Experts of a small language model: vocabulary 22302.
Below are experts of layer 9 (counted from 0) of a mixture-of-experts language model. Rows are named router (the router's row for the expert), gate (a neuron's input weights, with its number), up (a neuron's input weights, with its number), down (a neuron's output weights, with its number) and show model dimensions 128-255. Each number is 128 + 32 x the weight over its row's rms, rounded and kept within 0 to 255. Numbers have three digits each.
After each expert's rows: a language model's description of what the expert responds to; "raises" lists some tokens whose logits its average output raises strongly, later layers aside. This comes from a sample of Wikipedia text that the model never trained on.

# expert 6
router:112097117101123152172121083153128090120131145091116094185116059125115113116077144165130126109112101155095166111079088197149119084134097206130166067083111100137146121161112134160105142123130150176125073143164106117119104138111098145103195159149099170125168093120090147116113121138133108108129162107163120141158110078136161163091075216152159125150161105140126145155130129086124099173098
gate0:081173099073113116138139139171175113156126155120092139156091109144157124173085198120137084157139114108147147131127086156090161130139121113135088094145140146100109129084156167124151079136129143132200098102162095095088140131086098066121184102102148169146143089123112145201181124158132203131142084075163115086099154127087151147114158049183101157149125080158122139157164118131166126133169
up0:117131186155080156085150123183128108129138118130127071115121195162099163117073120110194149146124080141144043133152143120072125140124132114180106071100132082130121065125129194111174168083112138089117118097145080143103066111151154169165144124106118098178104086100143175073109146092115062099102126121111192145136097128147153075164140156131141117083115160145150135158121176094110114083124
down0:137145174119126156146113141086128169103110183106193145117127159113103108122129160137132039093096094137138159158166129101106133158182176149085102139124124157100120138208132100164109144107104070115134060137132144169221152111171095148170101162119169119153108179070184124102133120143153139116147116129169173091181126133131167179127135138194111204109145124105138099132117106134152124092157
gate1:153116035121105139106154075134124157110126104188091084124177126141144113120098171146135118142108165137119131140092103145121128112117177132095091158187124152095090128202132077114074129078120148090094142115074093106136103112128149111099178130153137128127121140160127161160106137101085147099184136127180132125134148128166090154151098095083132148074133089102119148154137130150103153146145
up1:133115112142079143109120088098169147170122095066130074114166153117106164135140153168133074132157162085117130126074085133152084167124133065102107145057143142177148117138121150116115102133084096134117148076210151151088143146082186186102099122129088106132153166136165153200124131129131123169075073099167094120114095154122111138057088120131129129157125105093129193144108148085135158127121
down1:182135149112168115166087185144136154093164163093130101127096149127113121162131102171124112145136180101156066096124111108165171163155078133145094139150143095184129178156178130121127133150168175125145097118119096183079120122184052143153100094131106130121114189133150119136144130084091126158151081184095102124142111109077099178089088179113135099068124064127131115052117140159144154122135
It responds to: Prepositions for, as, of, since after commas, and pieces in dates, coordinates and list entries, like As of July 2012.
raises: " a", " the", " ", " (", " in", " and"

# expert 5
router:085149184092171144166078119115167160176070105108115167119130124104142134137096139138140157143171086142074104103167100196112120133095148158125138128158086097179136075099107103128135105101152117117146121112104112139170172047138170149114094060108081126146158122165093057154147159109147100121091121145088111107101119151109144140109108191187126154091070117152169107172126097123128135143086
gate0:102138123129115136071129130144010165137150107145143162131136163115188106130106114112139105127186124139126117107154142089133120093122158154186119191145142068151141164134084084141179147152124134134165135133114143075183139099126117159118104117116157141115088155151111146112132151100110119167128147104184152136133083110040131105169149169152135107128114091143161103199147115138145107112191
up0:174178162147178151096140125064114102080103177102098113146118099140120057095151109163099143120110153120091143085146078067141143139115096096159109106156127106096125118127123121102125138123189201140119154083142131072133178103160132137133116157098099127134111187150117089147172091090108165130114129109143137186123135151097128132137098130150121124128169128150127115140151159108152153160057
down0:091078136108104151131092144135135156170127140102156156115130085122142092131112145084120161066159156175058118142140116151167164104108098090111148171113151197144151104138156107100119131077143081158127083132141166094108139107110123139197175174107107144102133174103097079124136067063129143168112116126068156153139115166104107155144039126149089137145103068146142105140161100112180130119124
gate1:097115119100138127159154182120153042187099091102115039044137104111152134163113106165132170116101123017102067193149143125164105157171137107095146102136156144076194152171132196116177067161130131093128148099129097157082159128027103123092144096110121147097163115128103143126128116111128135122084095129136142121115122108107160143092155148132150130137172108091088124194124079164175127130117
up1:076065081103139151169112084069098115149128121074063051099142063116195106144124056136191168115136129105083166145118088107123080090171106154188118125098140100129057089146128152142153145106170138141198157075161136127183154143104066100109106122099153126112115159182119120117121153137110173108172208143159149100096069109048175141114132137131095162076162149148158070154138135132153129152139
down1:120158123131126110131132104133132081139139053118094192200163079109115148126104143138182097127124193157160060134088152157167137080132098119116097129111120106176084163109087160107149118152147122155178164119163142118152096112123104127136161154118231153087077096161184169126149114161078173124099203104145057121121156105111089203134135122099106104105163126166117115143133115132125181068185
It responds to: Single digits in years and amounts (£2, 2002, 18,071), plus inner word fragments like ib in dirigibles and words one, part.
raises: ",", " and", "-", " |", "–", " ("

# expert 7
router:130103116108155179155074157136122113164166136156138086121181110090182154114116162151104154129133163148064153120133125103112083146077135137127111143185091140082123146104093117123187115137109111165166103114166120080118116177140156122108173136108072129172078083152098111084033135110094112125170176153044178140124080144206184103148120142120145103101144129093094115153140134122074115141125
gate0:150146062150083124142113174095129132135114124157177103094163144177097098055106128162141130113151133175141083166127110148188120122072123072123159105197208120164144134089064087102103120096108110112089109177137167106154081119145163133129082151170153082150132140104097130103114071107066167118150087115076130157084127163163103168124111173152077139126134129098100126090094097139132153116150
up0:137125066158139110103102163089097102140143085156090129111121109070135089140136125167057150156107082134138099206153097098116112089148136145155165142155159155144187073086153110064093098153134119148150153110121150118138147114139131045109092162148116043091106096087165121129137140152095172105157176091113123104065087107102185048145165099127143074143126127175162126152125144126085117162177
down0:142153109139126120141094224090091131062104151161069118083123091090137163105167098112090179182116148127100141092153151139164132075105132160156177144097167144134149147103138141065128079071138110136139129067172099149234116098125137126095146087116085134130101119093086156093155198104092138089157129115121112159085079142144117140123046157112118105174130172133185112136133168119108150116126
gate1:088092120087147124167145083102183132149149134042157137173129080114128188164151136156121164135144169131186129056112132090172072165134082125113114153180126114105156181154114128154082187094182166138169136137167102078104145155099176179157140142138136151119135094136099151140150145082186103093169152164117116171094166120138168150098106159160105103124131133148145170188135100108104100156064
up1:158132156103097112201124146128123121064114127154135183166069147074120152140135083105110132099124107132085138147129189107091089161151122144107139062111101163134129121140113073105159147107157124162124093119143118106140172125124134118120097106126111125058132122184112110112124193103113068145208126150095149139149077177117160126173141061145143110196094189144156097133176103134117161123111
down1:101106143089137109127117155111095145147115203092121138146120122121117147118127172168183097135150132153105058153145127105129186132141132143167102134159138037146136156167188184162139163097106101143134101141108102115132095132178115137089201121133167150119114195181155087208158148083130160085179112170136104106082099073112156166155113111141126130079166140101105082166126176134126092169161
It responds to: was, is, he, she, they after It or line starts, especially taxonomy sentences like It was described by, plus taxon name pieces.
raises: " ", " in", " a", " and"

# expert 4
router:085119106140061158146122186126093196156061152136143111082147121195118112162160182136138125083129177122098130104160162127151140175149176165128109169185095128117148093138121095092133134106101137109139174161137150170160124107068067114198081160143092096156121185090161140155151096141115064114176112096104146096092103150199126167155160130155135172105155120164131141115071110108172140091138
gate0:107153145108120140112137129104152124098117102117110077121072141117123112140154147077171106148122106168134133115152121152146165097194070069074140090110106083115094113117115098162121143140152136154109143142155104150055116100055166094131107153160162124130146173132153129162188111178109192140136122179055116177134151115145107148147118166098096113149062112180171177121155098102182162111094
up0:123152141033132102198139098109145135116179146116107135122123094097153148126166127153111150111169081102122136056145129170166143100086141104108156156112140171109111163080089122101206153126140131117180110145094167172080173119118134146137124108090146133148127142145151164104131180178142162115103082086129151114139131131118176097140117178136152073114110100096100146118112096145143082134109
down0:162196135103095127141172102211137157139138137145164070130127110050193120153119119171060148130094052146131092129093121191150122121127056181096145144112083101198142098150094127075125144123083063165153164141139070109098191163127147120156134105151174092116116059114077132105114092151163116119103115143115113087165144139136196164111168168112138107188079129143108122127132120120061155094121
gate1:082087097086111179141088114060116135076128135122077100084173139095106081112127073078163119078163150086155143195104150101117114098141162062104135091111144218110111128118088114151237101159124153063096123144136107065177135062131119105134143160082137151134143108117129132076158165079109095111114061113061108099170147163125100139148050125153120086151147127163162108133171193087210082156150
up1:052159137166158120029094105162138128124161111085098096108063123142139109101079142161130073116123081128076116146176161113167154082140124077174170166142128147103123098134081078087090181048106159118085142146095150135137093186151137117102121131148068108121156133137204108094072160149153171170092141090155125093109153110094099141145110141072219104154064170092067172107152149110095113099139
down1:146106107139161090156104188156138091176186138084142138135099128097142094129149147132083149133130105085120117116151160118143171165196100131179170139138186126160140115150168098116175155124142106106087115107146030204104158136129131140134128102194138140085175116137121115111112107073133128053161155137132111063129098108080120131163120219141101162196048102072138123168120097185114127138079
It responds to: First pieces of foreign or Arabic-style names (Gh, Kal, Al-) and spaces before numbers in sports table cells.
raises: ",", ".", " on", " in"

# expert 10
router:154089134128157127078165150149136142108162120125159143158151134175072116117145128160104136101070158129121125111097116128159076111163058098131170105129153093060124114066128177102074123149194084168157149117122165115080122119071157200104088082134135134090126086083168141124133108145117179158111159170114145114169196096099162140179156058103160124192142175080131078111091153120157159137082
gate0:110111076187151141117149125070101138148130135114141110163150106110081088127160130052116124127127144142163065123140150081112131153127121138085125143153073144108116116130155132097140154151121145157063136161066118091133160140111161167122059085096127123101173087136151142095180071153050169129131163135097123107129150075158128122106105145101108115127069153113103062125171137124213133106118
up0:129149159089075118179183123123175161086135105170105117075110151153107201155176132188107170145144100128088159113130148135141102125195133103113126110135138123114135107163144115131175120093127087170106113108148131152133109141147111084126130143113073193069080026131108138165106090111093187134078127165107122188122150140135156144192117126139101140126117125089151088164139117100097105088086
down0:094159126058126112173080114189104113143091141081092141190092128154129133127130096113187112078097117176130169073119187075091150166119169104103137155169157169142136121134118121082104128136141138077066108194090184119121095174125116139079091146113125115118131133163082177104147177073091176142175125192165148112104141095153165156109094164062116106100200142042132129065141123072116112158147
gate1:158170092128135111112106087094097137132146156122094157151119149126113139109116111105159150209167116072116078137134171095142144120103088044127145131149154119106164151110107104146135129118155127099138170085118125118096139128137118175156102129142087092145143108110133152128122063162111152159162145153150211207173135152131155104147159080079091162152160134086090129133075072153111107072153
up1:139111096076104137167164168152144082164125099112159176161186140149079146140128162179108191130145163156113162070168092164153105122169118119128144128150142172129155155167084137106093115126140109178165148086150117093094163084118160101100117107147133066096112131151094094097105129118150120127061104132148169106060136098102110092111128152180145164155134066145096133088159161078197138141111
down1:137114140080112140091163092119083088044143093206116130200111100120093091126130104092131168100178106063148101115095176097152143143133139085081117155154156160115107137140123166109125104157148119154157113118156185091060112097145117052079144135069152064157109177123182082092145145166134111148096104135178135123144125133042115108112164120113058062135129083073146136125110161138091135146110
It responds to: Table row ends and pieces of surnames in credits, filmographies and wrestling or band pages, with instruments vocals, bass, drums.
raises: " ", " and", ",", " (", " in"

# expert 11
router:123107131133139073112150113148132120139101159088091089101082190153049108090178090119160170142126107108174127110156125133168098108140115064141161164097063138147125098129171025097160136149125173091117075180162147140147171047152118146156173097098131106086135112117116153121149108160056162125133159128129123172150096185153121076054117062097147119140118188141076121132111149124147119138224
gate0:123166158166084131145102091115171138121121109068117141113141176108126138124184149162160086118083139134164120146128136111132118120162108150143095151214142097138132169155145129155188144138112168163061105113150116117116134091074111130154155196097113130104098148120112081121139109102170183129106094114128137123116086168106140085135106179158080166166110118161111125126141035097098141179111
up0:061117149093134123099057073104075161142118128079140131116110072114120130138084075070095142172193165146175074110130165110170179142069086022122093082093095125126146115130180121165099130140099132132098073079063123114110085127104164186148157140118115113159118172129120115129149119125140147073113105151118081100140100166121149140168152150143092111166122140167099155167163150113108086165099
down0:154085122149102135132126167170125138143119111133092168145059096143071088123122147137166099087181144124115167165195177098159079165128151143144119133122148147157110123136124178169136119102074154128114127134077135126190146171124183196081125159176099055110163149091160101121146105144141113155134176179162117127147133155152145121150096111128146132130141146147085134157172129153121114096052
gate1:139205098099145156117120145137101180156147145137124125198159144092081127148173118125158111186100120147146100144122072149144178162079154165115079130092184170083145190084178137128110126097163110137098101098044177126040111144131134112138070076154186138148160123102135082147152140096096112067113121169114117133204077084160117133144124147112088204132116141163139143059105167152108173096106
up1:096153203125133118191192126129104170145101201149109156119089236126110093152152139100158130132089134088133102135116114133113145122150147156126120166097083123153122145113157122117124111111082123081111155146083139131138124078150117157149114109143147115123099109086188159159125146161088156177087104182149124078143127168132145127107047142145110152154084120109092153076139182156158148133147
down1:123159175156138115076129068170139177133129148123061144103126148171130147126166121152180123141076157142155163142188128122136140142155154136122105158094147152132226153108154108114104124106130190155158133110124101115157181137162106105122112135127088073086117170078153049110147082205106068125149168081123159134153083110166114123128093121119098125110095142107122142081114166120114108176146
It responds to: Sentence- or line-initial In, At, The, list dashes, and in/during, plus numbers inside coordinate strings.
raises: " ", " the", " a", " P"

# expert 1
router:188163061139127134132144153148090087157112102180094113151194157089148137128105072116094117128086102161125071143094125120162140145091108087117112110142128139190147090159130072136096084136116140126140148105156069097143132133132159081096154128127156054085115135113132129114104123103128139083084097125154115116105138152126134141153112105101176128152168101094091170115159092130156166150084
gate0:094128092147174164103107135095162112174079079150134115113086093127156079159083171134095155139108136123078137129127136091115099120094069101129111136131177154118091149188172111155079157123143116147096184159154104133136121149131146094130165076123105146161109107167200129122122120098117139128084126134158112122078139109123117090134080149053103118150153193139104116131141155193121144116182
up0:141147126149123092176132113127114129105123131118180147142154163103153115191158095155170133080120137109106172183164102109066143122096165159127076109073123092126101095085137135173127097124127116145119142060130165158138170168122098124180188188122164139165098121169078174100173183123116101125137175128090117100110160098087123113118054133176059122107120110155067118121158138116106098124166
down0:127130105167121105056132190196100109094137148158137095118111111100120161199108186181058071121096149123079192135061115148164106077181074163117182147133136140054149043173164153148110156162132084120161124170122156063159185114154107139132178112139103157151161126113156122141157099116086142121116149177121118121150131169126086110128128115114127212183119118133130146116142131094130179150101
gate1:083160103110136123126141135131161147089196077108133122115146077184134145136045129113140201137113137144118084165126155159105148111149107146131184159152156102150170137174072124089143147151045123146155127079150122089153142094126139134120142134105082200132066125154119105170093117103118143138155072155101086154195112091063098164118121130106135161112126196119099137100088072147120112121165
up1:180160101078079149132194142138119140142079152142132135154130104133112083132168083109116142086178091064123084158130144134152135096162124081129146178096123124136111101143128126084125128129075148179089094123117104154111122145167116104160126153098073115119165141163113166175116188078127141090162091155077109112135098058083128117118185155086054075085157113129106086121226123119096097141091
down1:132094146185100139174143183125056114159112169128114099153134162077120117101199121131123160132098120177141169159150105157167103100148119147084125136117110112094158093109119102118167168088176152132134116180114094104125144114094111137134085150081163073114192120186106175131109154169147073171136075103149109141136140105101107145098152162115184103156113115128141127042139068137155112153149
It responds to: Name-internal words like the, de, von, ibn between personal names and epithets, plus colons and table pipes before names.
raises: " (", ",", " "

# expert 8
router:143100100112104061079145079096125153066143119161185097133136115099152155089093122106140056135154207117122137166125129095057153154153130131132095144166141151058125106149141000169179154107123155105124114140098091114149050179176137138143134135179179133135144144150108114096170146063167079216165080138103168157129113139078081148158154158156131100085060129102166152119144092102106130110159
gate0:132157130125129078177138128126132118121101080136149130076155136129176110136124140138086140158109081053131146167109131118164095137196078111149223151139087175137111178141143113139160100175156131135136137128146103168130155119119127110143146131110127176150106138103132153139146118205103081128140145108132117104164130126155085125064110187140108163135135158155136164156153178118067133094114
up0:109116165107156130157182095095136068102132102151159159142125150160087213115181110139121136128073108086089158112102169082164166193136152162143111157076115132159107188182139092170105087167159151116171139132123111152171125097130135131087205094158136172069135126101131184101102077110102130111084129136168175108132189165105133132128138135124154082101104103092096087102144112160145127161154
down0:107124085117086141135148112103133076144105094118134119106222082069129095158153089121168155088102120053124139128126128150072108147151134156125131127136180126148083165104069122175127113123184066125162148138099145116131058106082085125111118115091169112137131122087118156118114082188104129131152135142143049136102111180103135162176117170167096103138165158138141114159113127190106119061123
gate1:140208127091103118170140125133135102131078187119123114153128126181117081113177131106172087168123067095078142083199100116123120107112140131152147092120114128151131181139119086174178159116140142140099124156162144142120127119073136122163112131147139143098194174113114213102170091098109135126123125120124169105134148158132139134152145172142146129149133156145121111114122133099064170095176
up1:132120151119136162125204152096110083205079129169123086158148149141139113126111182101139135111104132155125123123127142085128105072144139098118130164124153115145133149138131147103162168127142146117091158155126096125123163118090051066120169020146135098153065147086128160114098078140138164123144132146144106150156107121170159127103121122088211128094146114053126152118129121110148105165170
down1:135141160147171127148129127096088153125157124127145097146113170090140191111146115146171188184115127194138151060106064141135121185104157181136077101150100125108082171124074164217090124146133145125122085117130086139171154147148115110101105123132186106138148136173096125135139105126156169165146114048109105165125146126136155129148153137076123092089101129089097144126200147100122091101149
It responds to: Articles a, an and ordinal or ranking adjectives first, second, final, top, every before nouns like season, year, round.
raises: " ", ",", " (", " and", " \""

# expert 9
router:137154147137097142163142163155116153114121132176184127110091152094106154067155125060185113020166123120178148134121108106138135089154177130148043114083159108202156154119098255088163134143143106153118190137114175109130129128169130153128078153124150130144157100084112165134119133098194145071103116152157131115083153156134125169107128140111166071106119120156132079125133184175108092143196
gate0:152135151155128106115087160120113179176104124098136161147149082115118124143204112114070108157131098094148064143117167125128118181075110057190178104104099104122133115149153125115137136098099115118146143151161139155107140113061133097087123110093141086109150102166135128157148152114161076101151147164147130118100168107126131090156145134079118119129094101111156117114097139081105131110113
up0:148132109146059175080127119119161079129083075138075118172097138165088130130141063135151160118118100125131134123082129099134106094114080131100171131072089162135123098110146133121067077125084164097119154124091138155112131080113140129095156131155074174093144126183156130184180113149106143138093084065133113113176109122094079093073119171143101132128194087119098120128086050108149148132131
down0:136107084117140127068099110116113185154106152118115178133095139173097192153130090172117174146106184148141136092136097121129092138138163139148110151149117105189140136085110115146176136103155094145100153123167122169120132088176167133180089175154164176128142176169132096053106129130071153123121134096091108140131141080137138065045105106066115058149140139105121152188190079152095084114125
gate1:116106090142221167131125136121157090169145080119045111209179132128158128140130133132138168150081139181132101130097126140182131124121122127096092102133120137139129157155186125124138186113123164121125075124116071202116140165136084094173193073097111098151085129143170205134127141109178174140191149124094143102156108201127124101081143129136084112148147176097107104148162080142087102140147
up1:152144119141079145089108137040126182150176086064120087113161198157154073106186145108155134172109162095153101099045118071108107114096081084151144130147165147187149117110106128077188183176124153125211135119126136112099132125085160079083128120100193084093157143128087126095138150139117166131124171104195082174099146146115164155184141132132167170107137083147193126210090107069078164150149
down1:101118107134090151096141123139099163089115075102145134135149161108136164118088117153149132120149106087109180134192115096145082158070145146141190064074144128129152146124023118128146122111157128155162143134111141104141179136147119119102099128103157096141155112058149153089163110162170134115110109068099104130149117131109156140092124158087123126134127141126130128187132125141061131118149
It responds to: Clause and list punctuation: commas, semicolons, and, but, while, plus °N in coordinates and sentence-final periods.
raises: " and", " the", " as", " which", " a", " with"

# expert 2
router:079169181079081095145097125131115135139119187135078196065159160129170110123113132079119090136109066090123113166116096106138099146147108152108148095101153113085163208175153123132130130160085113114106119117135099133101128152103123106144109112190190139109150198157144178107136167139166166191111140142202135118147137087095109114143129155106081138124139127142144153134154127169107114104100
gate0:140080092116115145062103121147146123126101157124090123142171162097155076136111116116104109101114146165165137142182096103098134153152103166112133105158188115136125171148126077100105188100169124074120100099137170077130113170114133140151055104126060143097148095099099149148166062103082107117170150158121136143169183096095156215090095080096076099123127160105156146081139140195171177130112
up0:078217176089141168147087160142118174111080106113114112115078162098125128132162133142140058119117112168143106123137087114132136149110193179125148105164127173133106098188121162192115131117139104170130128112098074141035125186140170146116156102130129161149134094161131121126092178114136104109128127131063127134121107144175098122121186119153130159172152091175139155094068178056127138153097
down0:066160075108106067121118142123143144100169103133119130091129168142124091161108105160091093114101180149130139139122111168116116148100113165168114147093129141126085141180055136135136163163114156176113136152133097075125148084159120137134096187133118105141208185082092111171176170118112139137105130106148074142095124146095088149109163117099175068117150134053143185095109138173115153141106
gate1:079150050154082142171149076061114140186120142092139138081100143095153125147154139111089102119148137128095118152082094137126137151064142117148121160184067144149118180168176124147132106133130144134163131124127096099119138090189098143151136061157170131108121140116123129129103116114149147129084122155109201143118162096157173148123110176126172141103085104131144089131171092053134102080170
up1:129162119145148091103141131131149169116167154159128163139168192185136132204189107130103150083135191145129161159167139123169085149104124116108200145169121140224144115134134056105133202071143141187104159121105170147106098163148164133131116151112121100096162094140075123165053114059132126102093101154114157126087165070088126125164216178113100153122138109116134086116144171127057151095132
down1:110166103163064097122106094106146074157150127123118141157095134121116133105105136101113121076152087175108154149090079146128152128136102164131119178090047099152127143173098107166141107154154112138152077141150109126124090193171158054100121065165133205112107144113169184056028167139120129071159106153143103121172174134103142166142103188140156143158134142105108112145158155118136126091109
It responds to: The word to, role and kinship nouns (father, wife, name) after his/the, and table header cells like To, title, release.
raises: " the", " and", ",", " in", " a", " ("

# expert 0
router:108204133144177136103151105079096125081162114069158203110073104163141151169140123134109153199130125097129120111094179100147156147107136132152123124063152168151121128115166140164151114140157181165124113111126186145098131162121136104116152104087110129174089131158124095155108114187130062112152100075138147102127121052059104096151093056135106118082136083187147097092142126087111119110124
gate0:113094133136129137127142142082153170103120105162070122114174112193198109146115149154134127066091191086171135154107166143124145113141136079094180147103157081161127133127103136043144042125147173129090120112132133064122162134060151106157138072171146182086094060096115153146095122111139186134150123175078127105058206134106148137102049119155166118148108198109188199160152156183131173153161
up0:137109151168143179132107086059159142108076131127074126153178126160111085121154081121101135145130125161162099111109146187097160094118108055152133112143144144122095099142104138083117132160110164114105182104080144110056152119122062189097110132146121142087079112148113123099134134115108156163129158147187093102101123126084162137118167128154174116132060177151079138133154046143158127107147
down0:159087135153110167199145125195153146080156166159114196096178078071097126145132147116106096140110131147177063135151150180115194124120092103122192087139062147119082128131120131082119107144150122141050125078104130104146128121098126137091182114151150117089151148155098201094150117108136089135141082108128176126165145065091110175163141100089115145095082172161107138177169082126120148126159
gate1:125159151133172097129156086151120146098099129156166106143132116111140175139104154127143118182134122173104100158082151118130150193140115140096132074147194093109089160079186123113132118167125065126118164146178127092131136076105116134069092137138112106129112153157158061142103135121093103164100133107110177162107123118158125108146097125149123113145139146119136046111112119169161134184141
up1:095120173137133153132110128130105164099143088158126123142201119064132103141059118147103039052124124120112129152143160159086123144159108087100100133186156149117113135136111123135137136150201105095187146130069120119150152153086177077155061128100102090135088118130108151059161163102123132133131142148076162108158160130149169110163108147145177165097054169127095134108128108155141156245183
down1:106121100060077111089132117089065094120140151162118165116154147137135071149127154143129101162106100133144142217129095121150079144145131119134128099132160105099094066091145167121144082109098139171160154088145146123106143141126076105091149088141107129141076137147139114101089127165140123114159204114112185139115099156166084120150138110161129137137143151171152145138104134075155148130110
It responds to: Content verbs and their endings after subjects or auxiliaries in narrative prose, such as became, released, scored, rebuilding.
raises: " in", " the", " on", " as", " by", " at"